Experts of a small language model: vocabulary 8302, 5755 steps.
Below are experts of layer 8 (counted from 0) of a mixture-of-experts language model. Rows are named router (the router's row for the expert), gate (a neuron's input weights, with its number), up (a neuron's input weights, with its number) and show model dimensions 0-127. Each number is 200 + 30 x the weight over its row's rms, rounded and kept within 0 to 999.
Before each expert's rows: a language model's description of what the expert responds to; "gets" lists some tokens that make up at least twice as much of what it gets as of all text. This comes from a sample of Wikipedia text that the model never trained on. Tokens count by the router's weight.

# expert 11
Description: Mid-name word pieces. Inner pieces of proper names and words, often vowel+consonant chunks after a capital like W, L, D, as in Wawrinka, Windham, Kawasaki.
gets: "aw", "ow", "ind", "ew", "ang", "ill"
router,189,244,190,226,216,172,211,225,222,189,150,230,212,191,235,180,210,224,150,229,140,188,189,174,229,147,226,218,188,262,244,175,174,225,205,222,187,242,163,258,226,192,193,235,218,184,197,243,220,208,220,181,164,186,201,215,198,188,194,231,166,161,205,184,230,146,163,169,211,213,201,196,235,203,190,221,229,187,175,167,172,207,187,216,225,190,210,195,295,239,239,130,190,191,174,176,221,178,250,239,201,231,174,223,214,247,171,263,198,229,218,144,150,210,207,138,182,165,192,216,245,192,158,224,213,160,218,200
gate1,199,164,234,216,182,228,228,272,224,254,191,152,225,218,214,236,195,166,198,243,201,205,208,161,226,217,222,199,236,171,157,164,221,193,153,240,169,201,221,198,235,191,235,212,138,207,209,207,122,183,145,200,179,223,202,158,184,210,250,186,239,210,198,203,161,196,205,196,165,217,242,202,147,255,187,239,170,150,184,204,217,176,207,246,193,209,198,173,227,206,242,224,231,227,141,216,219,232,160,159,241,206,234,185,180,191,232,218,158,155,161,206,227,205,220,143,192,193,143,238,195,177,169,198,202,222,244,190
up1,196,187,177,180,171,237,212,164,183,234,218,202,165,176,163,164,217,202,171,179,155,240,189,250,250,248,202,200,168,247,158,172,243,247,205,196,147,217,161,221,171,255,227,224,226,163,194,192,209,223,209,180,177,197,231,185,219,192,245,197,224,215,208,180,214,205,175,210,281,177,198,237,158,139,208,148,165,201,197,217,262,207,260,235,141,220,216,228,180,207,198,176,225,203,216,252,190,196,159,212,164,146,166,166,211,184,189,237,204,181,270,165,211,153,167,202,206,192,176,196,244,229,181,184,217,213,222,217
gate2,240,197,196,198,138,157,267,190,228,218,211,214,176,195,180,228,193,263,184,193,205,189,153,203,195,219,183,185,230,244,243,208,208,249,197,218,203,190,173,194,193,248,181,195,145,177,127,189,188,122,203,186,197,254,186,239,192,219,162,193,184,254,175,205,206,117,188,198,172,192,131,153,221,163,187,199,190,188,211,203,202,185,253,204,171,239,202,193,178,175,211,170,219,181,232,150,238,209,225,219,160,189,194,209,184,192,135,199,174,243,204,165,198,208,179,120,218,214,222,179,169,237,219,167,220,185,228,188
up2,199,216,201,176,175,208,187,152,194,218,195,182,267,218,202,206,220,242,149,183,185,219,221,185,157,190,192,254,245,215,201,225,222,146,186,236,148,145,204,189,193,288,231,241,203,186,176,179,230,192,197,178,242,165,192,223,202,225,232,224,217,245,213,226,224,130,258,224,213,261,226,221,206,235,187,196,227,168,177,194,199,206,230,159,243,227,174,189,225,202,157,155,158,261,213,182,179,151,199,217,162,156,188,209,182,217,192,164,212,198,202,199,168,176,195,169,210,207,212,178,174,179,143,221,211,250,264,194
gate3,215,224,254,174,188,143,234,186,219,197,136,212,238,203,181,221,215,212,192,213,235,157,203,204,193,171,178,211,247,205,239,185,176,224,225,208,197,226,236,221,233,208,203,150,93,149,168,199,187,180,175,255,194,200,173,147,231,207,228,161,213,188,191,207,244,182,182,232,177,207,196,175,196,144,181,194,181,174,213,255,176,222,155,225,191,230,189,167,211,203,192,171,202,244,166,194,202,192,190,239,164,182,174,162,191,205,170,195,233,200,219,202,201,182,219,161,150,199,138,200,223,147,151,167,229,240,264,144
up3,182,147,165,204,199,162,209,195,179,169,211,164,234,185,167,200,218,133,241,159,200,211,238,263,212,176,150,230,211,251,160,211,207,211,238,173,202,204,180,178,206,193,188,209,209,162,231,250,180,180,182,218,223,134,156,199,214,222,164,210,148,190,237,198,221,226,191,132,150,176,237,253,217,197,219,209,220,208,233,188,245,212,239,183,201,186,217,212,229,160,218,158,163,182,188,183,174,177,150,185,199,260,217,223,225,180,251,144,145,205,234,201,225,167,154,188,227,180,199,158,161,164,226,213,215,234,227,194
gate4,183,162,205,229,162,200,188,251,193,241,159,167,223,192,198,179,223,149,229,217,202,171,175,206,201,164,230,258,201,234,228,188,193,175,251,198,212,194,222,173,213,159,205,225,161,167,211,180,205,223,199,239,214,153,173,199,182,246,182,272,225,221,171,202,173,191,236,186,171,214,232,211,205,187,228,230,157,159,218,252,166,190,183,188,145,212,233,172,246,203,257,141,215,211,164,219,227,209,223,232,181,128,239,219,184,224,213,224,176,253,180,190,100,216,184,200,215,189,175,183,232,192,230,196,206,190,266,182
up4,256,166,171,173,209,207,174,186,188,185,195,210,233,171,217,204,190,169,200,186,207,232,209,181,153,214,209,193,166,190,220,140,211,172,169,227,183,191,178,224,147,192,245,209,188,202,225,210,231,216,222,217,152,199,166,204,209,238,235,200,227,221,164,204,191,198,214,229,212,238,123,141,273,168,256,159,171,207,205,219,244,178,196,200,210,162,214,190,201,223,255,157,219,148,193,217,154,148,258,302,169,172,172,190,211,211,244,187,210,192,184,156,226,149,225,216,200,197,250,218,226,168,185,177,200,178,223,193
gate5,188,194,178,223,140,174,225,221,208,198,152,248,172,192,269,210,144,245,223,196,194,186,193,190,141,193,197,140,209,242,158,219,204,222,184,255,187,210,185,243,255,208,232,255,272,168,199,167,192,144,164,192,212,184,174,183,186,163,200,221,188,194,220,212,192,209,174,210,194,201,207,184,173,223,163,155,140,189,184,140,229,225,195,154,211,212,252,197,233,214,222,196,191,183,186,231,191,198,161,184,209,224,207,203,183,196,192,227,204,203,152,191,144,222,235,157,206,132,194,129,267,210,181,175,207,205,197,180
up5,193,234,222,278,160,156,233,208,206,204,192,189,115,181,242,151,171,215,249,194,231,197,217,260,196,250,192,172,182,248,201,221,200,276,231,211,205,224,163,232,245,174,245,178,229,227,216,192,225,158,209,186,184,173,203,160,174,221,190,234,204,244,252,188,176,181,186,239,214,187,192,231,182,236,245,209,222,144,236,158,161,193,196,184,193,165,219,193,210,180,208,191,185,194,199,185,179,162,184,165,249,213,223,222,112,207,168,214,192,209,160,201,190,210,183,229,191,213,212,213,230,211,190,163,220,226,263,218
gate6,164,220,180,192,168,158,209,214,188,224,214,184,188,184,152,164,257,130,172,203,160,166,251,190,209,201,137,220,189,147,213,239,184,172,168,269,197,173,230,214,164,168,212,169,177,221,198,215,204,233,186,137,209,182,211,196,164,187,227,214,203,202,169,211,218,194,134,173,192,210,206,229,228,214,168,176,150,200,186,197,160,214,215,204,165,203,276,187,188,226,185,246,145,245,228,147,189,218,172,151,182,193,230,150,212,161,180,239,200,234,173,204,215,151,187,138,207,194,233,214,195,192,182,185,185,199,222,140
up6,203,139,161,206,216,178,269,187,215,190,222,269,165,199,183,221,184,199,190,235,211,158,188,232,200,205,152,201,165,178,201,181,180,202,236,188,225,182,209,173,220,234,195,224,175,217,235,208,189,222,210,239,200,210,148,177,160,161,161,171,197,161,261,218,213,217,210,177,193,200,202,180,195,232,174,208,233,184,188,187,190,194,193,240,241,176,203,151,221,228,171,219,213,244,235,164,167,180,182,228,208,182,231,218,222,221,226,184,144,161,197,273,212,194,175,234,110,231,185,188,227,178,160,195,300,194,172,142
gate7,185,193,209,149,204,180,168,175,203,216,178,199,217,141,153,191,234,101,182,198,238,162,201,180,185,199,246,226,134,223,205,198,211,234,220,185,201,203,154,195,195,154,187,161,229,168,146,190,232,150,240,224,179,207,231,160,228,222,238,187,193,169,170,233,177,206,200,181,199,209,198,173,137,129,218,184,202,225,174,220,241,170,191,234,236,239,234,240,225,192,252,202,196,257,187,197,180,184,186,225,213,225,216,165,232,191,162,217,229,164,182,187,142,201,226,208,221,170,144,223,163,159,220,200,224,170,184,178
up7,217,189,197,142,137,246,182,155,150,139,199,195,242,250,225,230,148,218,231,191,186,188,208,179,178,206,236,230,277,179,194,203,150,157,208,245,200,135,245,194,170,193,180,181,205,231,230,203,218,178,193,199,168,217,221,210,228,191,201,178,178,218,166,254,222,223,192,195,224,200,216,225,206,190,228,256,160,189,193,236,201,180,182,193,190,180,169,225,202,209,190,188,211,222,231,217,198,180,235,167,242,204,209,267,217,174,252,197,250,166,176,230,161,276,228,218,171,238,241,228,220,214,219,144,202,217,230,176
gate8,263,176,179,198,170,186,223,217,145,220,192,198,248,211,202,158,208,194,210,179,164,241,201,196,204,204,276,225,207,185,162,222,256,246,206,207,211,198,203,208,166,198,278,261,193,239,259,190,164,246,229,204,178,200,219,235,219,183,138,221,175,231,137,195,169,165,211,210,188,209,198,174,155,208,216,169,218,250,202,215,171,213,230,205,228,173,167,184,147,161,187,230,203,184,195,183,165,207,229,183,186,206,221,158,212,261,154,217,251,169,190,229,169,256,182,197,182,222,174,230,249,190,208,148,191,215,163,196
up8,174,156,175,181,186,257,214,206,222,190,251,203,167,214,213,240,210,154,241,190,185,172,218,203,216,152,205,178,210,238,212,206,207,198,196,189,198,187,230,179,230,170,199,173,102,188,240,168,191,172,230,229,173,184,248,223,198,190,203,176,174,186,240,215,193,185,133,203,217,156,230,192,191,264,223,176,192,161,192,222,135,199,232,185,219,213,240,229,225,246,158,153,236,166,197,212,176,209,214,205,221,281,199,172,156,176,266,185,162,219,176,163,248,186,182,200,230,180,205,172,177,182,206,219,228,265,236,191
gate9,197,221,161,209,203,184,165,214,169,211,210,220,222,212,137,224,235,185,181,162,225,143,212,158,223,209,188,227,156,177,238,183,217,184,156,159,144,236,169,194,196,225,193,207,180,157,235,168,173,202,161,195,179,212,181,261,167,85,215,222,185,190,213,192,197,197,186,211,179,244,217,203,202,217,202,197,215,206,211,204,190,198,172,139,174,239,171,211,200,222,176,189,229,235,123,190,250,156,194,182,226,163,200,239,169,122,198,196,185,191,216,180,236,194,211,200,197,202,219,113,253,216,175,196,222,179,200,161
up9,199,207,191,202,188,206,195,227,210,207,245,232,201,207,201,221,227,209,182,179,168,233,168,228,179,233,241,198,229,197,219,158,240,169,166,238,186,235,181,204,203,198,251,210,216,263,247,235,198,249,162,211,221,207,206,213,228,221,211,214,180,207,150,187,218,194,162,225,179,234,159,229,221,244,241,185,207,197,218,144,202,165,218,157,195,275,182,148,205,135,230,200,199,199,160,206,213,219,202,208,235,139,217,162,197,163,118,209,244,222,244,220,175,243,202,172,242,216,129,170,229,202,209,213,231,254,168,239
gate10,169,181,242,209,164,184,187,183,191,218,204,168,182,147,220,165,181,170,156,202,174,195,240,225,202,203,159,175,219,203,212,190,244,195,178,201,185,172,178,212,204,239,237,226,215,248,251,174,202,208,176,183,228,113,220,229,221,271,168,226,238,211,224,139,176,192,231,214,189,188,203,175,152,179,198,185,216,197,203,172,197,148,158,169,186,191,246,250,187,186,205,245,199,193,154,190,188,165,189,202,271,217,158,224,277,210,217,179,200,221,201,167,221,262,191,204,137,159,220,206,181,204,137,178,159,167,176,188
up10,168,236,204,192,173,234,165,183,251,178,192,175,159,210,158,150,230,182,193,203,184,188,220,225,173,242,159,189,221,204,173,176,250,161,191,192,225,187,224,170,202,256,174,166,188,173,224,179,220,225,158,193,127,155,225,200,188,159,200,223,188,244,213,152,168,177,183,201,166,231,216,195,154,229,139,200,238,238,182,127,222,188,187,190,230,209,230,248,177,242,172,240,215,182,210,239,169,214,169,206,246,217,191,247,229,219,241,217,195,206,238,172,168,252,163,143,213,211,201,190,168,198,167,271,190,193,188,204
gate11,192,208,165,265,162,222,281,231,236,156,217,213,178,219,185,205,185,205,171,197,225,166,226,254,218,196,152,211,218,236,210,254,194,218,233,216,204,202,190,235,127,142,248,195,162,144,230,222,222,224,190,254,240,153,175,173,212,185,210,180,172,198,240,248,171,163,196,187,177,159,166,187,169,228,215,200,207,239,188,204,206,202,161,228,218,176,236,214,203,176,222,161,169,156,208,209,198,167,186,268,184,222,236,214,214,231,198,223,199,187,172,185,195,236,205,227,237,201,205,189,207,211,202,142,129,224,211,148
up11,243,271,192,239,206,187,273,231,199,215,192,170,223,193,174,204,190,163,215,196,188,235,237,227,175,164,242,232,175,235,222,189,220,233,168,233,128,234,182,209,206,138,191,232,207,184,179,212,249,173,215,234,231,188,218,219,203,269,160,168,202,179,226,210,208,219,178,216,189,178,203,223,240,206,165,195,145,228,170,149,149,196,225,212,186,191,211,211,227,160,237,161,184,225,150,166,195,223,264,222,256,198,254,174,211,195,233,180,158,213,189,187,207,267,188,168,211,188,153,199,186,161,228,185,218,228,186,216
gate12,253,172,210,205,159,215,186,199,196,241,169,236,175,193,191,196,205,127,200,195,216,210,150,197,208,231,181,214,201,171,175,219,212,183,183,188,218,237,191,156,189,193,177,209,188,189,193,217,180,218,218,204,180,166,196,243,239,213,173,154,207,166,138,245,223,222,191,236,203,221,203,194,204,242,200,185,122,200,215,217,153,253,166,179,215,173,172,174,222,255,221,137,204,221,147,169,189,244,199,181,246,172,204,192,199,184,213,230,208,214,221,230,158,218,118,230,175,167,118,142,241,180,148,179,208,198,236,156
up12,179,233,237,251,232,184,228,210,150,190,191,208,194,211,183,207,169,169,228,207,194,185,155,113,208,201,134,260,221,193,154,187,214,168,211,138,202,188,188,232,175,214,237,207,203,146,184,178,182,215,223,237,206,223,205,273,202,169,195,233,195,169,161,214,202,224,224,189,223,201,256,162,204,208,221,175,158,182,263,147,219,198,204,188,198,233,154,156,164,221,201,204,187,200,225,207,139,223,190,222,219,152,186,222,130,229,216,241,163,194,188,221,219,231,191,206,146,183,207,198,220,208,169,164,127,196,183,198
gate13,201,180,228,223,201,236,152,221,195,198,245,237,195,203,194,188,179,174,193,267,177,263,199,229,195,195,246,163,212,200,198,208,163,192,221,197,232,167,226,181,196,198,151,196,162,140,181,236,174,226,203,125,152,194,241,217,174,237,186,181,225,202,231,202,215,221,214,209,187,146,208,216,200,204,228,218,163,138,173,171,255,235,239,188,220,228,189,172,233,184,195,180,173,196,267,219,279,260,211,179,204,242,227,226,203,207,243,173,260,195,199,214,173,101,217,211,226,211,203,178,191,198,192,232,183,205,211,205
up13,199,200,155,205,214,225,150,173,211,198,215,177,203,174,158,239,196,188,190,232,204,187,209,188,141,188,201,207,188,180,133,229,182,193,198,308,194,188,242,208,160,213,211,125,243,199,187,180,211,146,139,245,216,177,190,187,190,202,159,201,237,178,175,214,226,194,182,187,151,199,230,138,186,248,215,189,157,213,258,228,166,181,215,155,179,146,189,204,188,184,206,177,220,185,211,204,237,200,223,203,281,189,191,234,254,216,156,201,216,178,207,171,222,194,236,201,246,157,189,225,220,198,264,194,222,188,194,186
gate14,226,164,239,193,205,232,230,196,202,232,174,184,189,195,180,175,187,171,196,198,150,219,156,179,171,173,208,239,192,200,191,161,131,193,212,187,194,173,205,211,185,235,206,216,238,219,278,176,179,245,205,157,154,192,246,234,172,183,267,222,207,225,171,207,226,234,184,194,171,206,219,208,181,189,213,142,169,196,201,176,266,185,191,225,184,205,186,169,223,208,216,139,205,260,181,205,220,251,230,165,186,150,188,196,230,238,186,204,224,161,157,209,189,190,234,265,227,221,150,187,192,224,172,197,212,124,134,242
up14,221,229,202,176,228,191,206,227,223,215,227,235,224,226,172,174,212,158,180,215,126,186,194,242,199,196,168,209,213,205,230,252,168,220,181,213,194,194,170,178,202,153,251,198,197,206,220,238,202,252,210,169,199,233,251,222,224,201,199,257,180,154,171,233,236,182,192,214,190,188,243,154,201,225,209,174,248,197,191,212,186,236,206,215,193,225,209,149,215,153,217,171,287,260,118,240,211,169,241,164,215,147,222,228,209,251,188,162,186,213,244,204,187,192,148,225,187,146,180,231,238,184,234,179,197,190,203,216
gate15,220,256,270,220,205,213,201,197,154,187,189,232,235,162,183,181,211,216,212,218,232,215,154,226,181,226,207,215,205,237,234,198,147,234,171,140,213,225,199,198,250,217,159,133,209,161,171,165,190,186,257,168,177,185,256,211,241,207,210,205,197,175,213,148,208,233,178,241,204,179,167,187,167,213,166,281,257,206,183,179,224,197,190,245,220,197,206,202,168,229,221,167,219,232,166,180,185,190,234,224,234,166,236,159,194,249,167,157,229,233,245,172,203,241,201,216,176,188,200,158,192,192,186,237,221,190,162,241
up15,159,170,181,205,189,174,174,196,168,207,144,188,264,132,202,163,159,176,192,232,159,257,189,175,138,170,162,204,178,169,171,230,244,228,128,187,221,209,142,164,209,179,224,211,245,234,199,204,197,201,198,210,219,185,158,250,196,230,202,203,197,175,198,208,201,189,210,232,249,248,205,210,252,237,168,191,189,245,181,185,189,179,171,167,219,239,194,170,164,149,221,185,160,184,231,172,267,171,205,181,154,214,220,185,199,209,254,205,173,196,174,186,155,189,224,213,194,209,178,212,211,234,204,162,232,144,248,216
gate16,232,279,204,237,180,227,260,219,267,175,172,164,221,169,219,247,189,244,231,199,267,187,202,189,203,128,238,156,174,202,205,268,186,212,219,201,196,224,182,220,192,252,210,208,204,237,170,236,205,195,188,160,238,226,248,219,184,172,200,182,239,175,170,221,215,166,165,204,180,180,177,213,187,204,199,160,217,234,198,213,250,193,222,187,222,174,226,166,159,158,236,188,172,178,208,185,209,219,246,184,184,143,224,165,198,151,235,185,198,226,197,231,184,165,243,255,212,186,237,153,218,187,209,177,160,188,214,163
up16,236,251,238,221,212,191,264,221,156,196,147,250,216,186,165,212,187,181,224,209,168,204,199,189,221,159,179,182,204,182,232,219,149,190,198,213,166,189,226,195,139,226,225,211,173,215,201,238,182,141,205,190,186,123,221,215,244,214,181,201,267,230,197,187,227,155,152,228,191,141,151,176,189,219,162,195,212,175,159,181,288,158,214,216,254,211,174,217,198,199,191,227,173,224,197,200,161,188,185,156,159,184,189,209,204,149,195,231,267,204,221,205,197,190,246,234,181,211,241,207,231,224,198,174,207,237,188,181
gate17,160,246,208,195,171,193,212,126,251,259,227,229,132,223,157,185,208,219,122,174,184,184,157,220,177,191,201,198,227,198,172,188,179,160,181,176,183,250,173,194,224,261,217,204,239,231,164,223,202,186,236,203,198,188,210,219,195,210,204,247,191,237,239,231,171,224,180,177,151,205,236,223,151,213,204,208,255,194,204,225,154,130,203,272,234,179,217,179,200,222,189,188,192,196,140,222,226,189,219,161,206,171,232,182,166,175,167,161,218,192,225,197,192,187,183,212,258,206,187,190,229,165,214,181,148,168,197,215
up17,154,196,185,201,257,202,146,232,246,251,196,175,242,203,174,209,134,232,197,180,245,249,193,225,212,253,166,172,200,210,168,216,177,260,193,194,257,197,194,188,217,196,170,202,179,174,178,183,205,220,181,153,260,240,171,226,222,200,220,181,216,213,223,178,209,212,226,187,150,259,237,127,182,165,189,227,249,173,198,213,198,251,269,218,244,147,201,189,232,240,206,198,196,173,224,178,220,197,250,240,180,217,161,217,198,186,154,194,187,195,206,167,201,207,234,245,207,189,159,252,216,171,183,182,208,177,196,190
gate18,125,230,170,249,246,210,235,217,185,158,119,216,251,150,163,227,194,164,221,154,178,199,195,217,243,196,233,169,172,262,175,139,167,209,197,215,179,219,191,198,196,182,207,188,167,190,242,235,217,162,202,179,188,237,224,248,199,165,195,194,233,207,194,212,187,212,187,209,207,172,245,182,177,190,202,262,178,184,154,170,254,247,219,171,183,172,219,192,225,161,195,268,231,224,225,132,236,153,189,198,216,175,201,200,222,204,201,189,166,203,237,156,204,220,183,189,219,214,212,182,178,210,207,192,194,167,270,189
up18,206,206,199,249,181,209,227,245,215,211,165,141,253,197,236,195,185,207,167,211,236,192,177,246,190,237,244,152,206,202,188,174,200,259,229,178,203,262,148,186,207,186,204,184,186,227,189,163,209,286,212,257,150,185,165,181,178,158,225,218,206,202,189,242,201,218,185,215,230,202,206,173,167,192,221,153,234,186,220,187,245,223,193,246,222,239,219,202,146,251,232,165,225,252,211,204,175,256,247,184,173,186,235,185,216,158,158,186,148,204,249,235,223,214,224,205,192,190,215,208,244,157,222,227,193,195,212,232
gate19,252,172,195,149,199,226,245,176,180,166,248,237,183,268,221,142,179,194,193,218,197,140,171,244,192,168,232,192,244,251,172,195,160,183,218,180,213,207,211,213,163,208,188,262,216,223,185,196,159,159,172,249,229,166,210,183,202,176,210,163,210,184,196,204,231,201,222,247,179,194,220,185,209,155,212,214,231,212,215,231,224,213,195,194,238,237,211,222,170,243,230,149,229,238,176,269,208,201,206,179,200,276,168,187,168,179,226,152,239,154,264,202,198,181,206,232,214,195,163,204,194,165,161,195,227,236,178,215
up19,172,198,162,222,198,220,295,201,228,199,137,112,134,187,176,241,159,158,171,219,273,190,202,201,155,166,184,170,236,196,186,144,182,246,246,231,188,210,213,231,187,172,187,186,252,216,221,233,200,190,184,256,191,189,173,204,191,154,218,175,194,219,186,222,180,159,210,215,230,246,230,256,218,213,183,259,179,225,192,204,181,200,201,217,197,217,186,213,240,187,213,207,213,257,197,184,221,203,214,227,197,242,170,197,219,195,206,172,239,201,194,263,187,215,238,232,220,213,185,206,176,182,205,210,210,216,244,259
gate20,189,238,202,190,215,262,164,180,239,216,147,252,190,197,206,174,228,206,189,224,236,99,208,217,160,190,200,193,164,170,182,164,239,217,172,216,269,192,202,211,184,185,183,217,192,184,168,186,183,201,193,182,236,195,148,183,184,207,212,167,232,165,239,254,199,192,210,189,197,196,231,223,202,235,214,177,134,261,148,203,116,204,182,210,142,274,211,193,203,207,153,194,181,156,217,209,169,197,211,220,167,199,250,229,177,205,212,185,192,146,178,248,171,169,207,183,190,215,226,214,182,235,168,214,154,209,218,190
up20,219,165,223,210,209,222,236,194,204,183,211,203,189,226,200,228,177,226,262,182,229,175,167,197,191,149,173,225,216,159,196,213,198,186,235,180,225,233,237,205,199,207,252,240,156,210,204,249,152,222,230,188,154,223,136,205,180,190,190,195,202,179,206,178,144,221,207,215,222,138,206,268,173,150,232,209,160,202,228,226,174,267,234,182,190,201,203,180,197,184,201,217,216,196,205,238,200,200,229,221,237,158,234,237,197,211,206,156,212,142,182,272,167,203,166,192,104,166,210,221,201,271,208,159,201,194,226,177
gate21,139,158,206,203,175,251,161,155,150,175,161,175,168,219,161,238,220,175,223,257,189,175,199,227,184,205,196,213,192,183,208,157,259,254,175,159,174,185,223,184,212,230,188,187,155,218,243,184,225,219,188,192,140,227,230,180,219,179,218,168,234,196,251,256,216,221,199,185,227,141,216,202,136,181,216,238,150,218,212,194,207,147,192,223,230,236,227,195,200,225,230,211,207,183,170,152,171,202,242,226,177,163,185,208,212,163,182,236,223,196,171,181,170,205,256,192,245,194,260,222,217,201,165,202,216,215,169,153
up21,200,124,194,169,185,178,180,187,215,246,185,206,197,168,211,197,174,186,201,181,189,176,192,242,186,227,221,168,191,195,231,218,128,119,162,215,158,210,217,183,247,203,224,165,226,214,206,186,187,177,247,162,211,185,242,182,224,183,179,203,199,219,195,198,191,241,241,214,186,173,131,267,227,249,208,182,164,198,193,172,169,219,239,208,204,143,186,243,187,212,231,165,171,212,235,164,191,185,210,207,165,164,196,224,205,189,178,234,239,150,262,187,218,145,204,187,160,124,199,138,205,236,222,212,182,168,228,182
gate22,141,202,147,172,221,178,191,193,207,196,193,244,225,224,177,175,183,235,151,192,207,238,219,229,162,263,176,188,176,192,235,166,183,223,170,201,140,169,225,267,223,218,182,171,196,228,201,195,210,146,215,233,197,222,193,173,205,249,204,190,208,184,293,220,177,182,209,215,198,200,187,142,232,146,169,170,187,246,236,188,166,186,203,159,180,211,173,275,210,192,215,157,230,195,192,162,167,260,185,156,195,181,231,208,205,250,213,211,215,239,148,211,198,168,203,210,197,222,241,182,203,135,217,163,228,206,191,208
up22,181,164,165,246,206,154,242,204,164,226,211,204,174,263,156,202,213,204,231,157,173,194,255,187,200,261,198,204,158,174,150,133,164,180,226,189,230,169,174,245,223,226,173,203,187,233,195,175,196,195,187,196,208,256,159,204,183,252,207,158,189,182,208,252,141,202,153,198,216,237,224,201,231,207,188,188,190,203,227,204,182,204,191,163,213,193,187,277,222,288,177,189,227,191,218,211,180,277,150,175,233,213,190,199,175,224,227,231,206,183,201,206,190,199,159,158,228,186,221,191,228,230,207,202,195,229,187,144
gate23,194,204,187,205,213,142,229,213,193,191,176,149,250,243,190,207,200,201,191,170,227,183,224,200,211,206,186,192,181,216,197,204,175,196,160,181,210,180,189,191,187,201,184,252,184,184,224,237,171,208,181,191,247,214,229,198,213,207,214,232,222,224,198,246,196,198,210,220,208,225,190,196,219,169,227,165,134,183,130,275,258,203,214,246,194,176,142,239,162,153,256,171,158,199,209,248,220,245,188,212,161,183,189,235,229,129,219,193,200,181,163,177,209,193,181,198,232,165,228,219,225,186,193,223,217,205,211,335
up23,164,229,178,249,168,191,166,212,224,237,278,175,170,194,225,247,207,192,175,204,206,214,220,213,169,180,214,242,220,190,203,191,247,227,227,222,217,214,210,149,215,212,245,157,210,151,198,178,247,180,207,202,98,223,193,206,218,160,213,180,226,211,212,174,164,212,224,200,272,206,215,239,217,189,197,176,216,229,223,179,150,191,177,139,181,180,212,157,195,224,153,208,221,214,200,163,202,217,174,230,189,172,179,204,248,250,144,187,218,203,243,190,202,262,231,198,167,252,200,203,242,228,242,176,180,176,170,158
gate24,186,189,202,264,218,220,173,181,193,144,180,206,238,200,236,206,215,153,213,217,167,184,156,193,169,215,158,175,153,151,201,205,160,169,233,192,138,243,232,162,132,198,200,266,183,209,208,210,235,179,212,113,266,201,167,190,181,196,208,171,193,217,202,187,190,173,245,223,202,217,136,170,220,201,196,144,189,215,188,170,209,173,207,236,173,247,159,266,195,156,204,180,233,209,209,211,155,220,254,184,231,207,187,226,213,206,208,210,216,203,182,239,200,236,150,207,207,157,188,206,141,186,223,206,164,213,198,188
up24,249,212,207,166,250,171,281,183,183,220,152,193,208,255,221,175,231,204,208,218,233,174,207,155,211,293,222,181,223,248,184,220,162,192,239,228,203,228,195,231,156,158,236,190,187,175,180,162,141,197,223,205,222,194,167,164,169,219,241,221,224,216,171,174,184,165,230,184,206,227,216,186,203,170,172,166,231,175,203,195,209,239,203,234,166,244,224,217,127,216,192,224,255,199,213,167,169,210,202,225,183,193,186,232,222,242,247,190,190,231,213,214,194,167,201,198,172,153,202,269,171,202,227,239,240,169,192,220
gate25,148,211,222,185,191,165,227,184,228,242,174,184,244,141,169,259,172,163,217,192,203,164,216,194,215,259,235,226,196,206,184,244,132,160,230,201,195,188,189,191,144,212,208,192,180,221,211,222,194,148,184,184,141,223,209,155,198,204,237,210,160,226,194,227,204,220,185,176,196,227,113,174,230,185,227,177,144,182,229,182,238,164,217,181,225,177,195,236,181,221,211,187,203,193,189,179,198,192,233,231,200,239,205,142,106,222,140,164,240,188,189,182,186,220,210,213,179,219,189,205,231,186,147,182,194,184,153,167
up25,189,223,236,181,211,226,161,201,214,182,222,211,200,218,191,228,266,143,220,189,189,193,230,224,197,197,176,149,232,200,185,248,212,152,234,150,187,189,216,152,207,170,252,191,199,206,224,226,177,253,259,159,247,204,247,173,237,222,193,208,206,178,188,242,194,199,190,170,190,272,211,208,192,183,187,223,237,187,191,211,234,173,226,229,249,211,186,266,217,201,183,201,203,262,189,196,178,165,203,228,196,207,191,241,280,113,258,185,166,219,173,227,251,213,203,174,208,218,237,216,188,218,224,203,244,181,161,192
gate26,180,200,165,163,158,242,217,212,227,173,221,233,208,254,167,156,179,176,189,241,191,248,206,171,219,177,234,233,227,193,236,201,208,215,179,193,172,228,160,190,212,178,219,259,222,228,192,202,183,228,147,172,131,208,177,180,230,194,252,224,223,210,203,132,198,228,190,214,197,195,177,166,157,181,237,203,224,208,205,204,175,199,134,172,161,164,157,210,218,163,169,183,260,270,242,246,178,215,235,158,237,193,226,199,200,180,160,162,194,170,212,201,181,230,239,216,238,193,188,239,217,173,235,169,200,155,156,235
up26,211,193,213,236,154,235,206,196,158,156,206,173,191,184,154,187,179,196,175,243,164,229,186,177,220,184,183,184,208,233,186,180,156,166,201,208,182,233,180,159,197,170,253,210,238,219,224,210,240,212,247,174,210,164,156,216,178,236,212,208,182,192,183,250,224,202,188,171,201,280,204,126,174,160,215,133,224,222,144,191,204,156,163,166,220,197,173,213,194,200,243,178,239,214,218,213,211,200,234,154,170,195,216,205,247,243,217,156,202,229,265,148,202,135,240,189,164,232,211,192,168,186,220,248,195,232,209,167
gate27,192,173,223,183,188,207,184,161,243,217,186,172,214,223,215,209,166,187,209,165,164,189,139,209,174,152,205,163,228,210,235,192,176,191,146,172,212,154,204,240,252,224,236,138,207,196,216,189,153,187,162,180,197,160,190,194,175,230,236,236,212,195,177,192,190,162,161,191,239,258,147,225,265,159,248,200,196,212,166,183,196,252,289,213,218,264,198,204,211,190,255,221,202,216,264,217,177,199,194,189,168,215,188,222,149,194,211,185,193,185,161,178,189,218,264,208,171,227,210,166,183,202,176,210,178,156,238,196
up27,187,162,196,190,162,166,216,125,216,170,162,171,201,202,196,218,177,197,196,186,197,189,156,226,164,209,210,193,264,202,241,214,186,211,130,142,231,213,268,217,149,169,244,142,183,179,258,148,184,214,235,216,190,186,211,211,204,260,193,209,164,204,198,204,212,183,179,165,187,164,192,189,211,159,240,193,186,270,236,208,192,210,224,219,235,211,191,205,148,248,258,207,190,182,214,179,198,205,136,162,141,219,220,246,198,188,211,202,206,213,203,187,167,185,248,193,179,210,223,231,237,131,194,212,200,235,182,229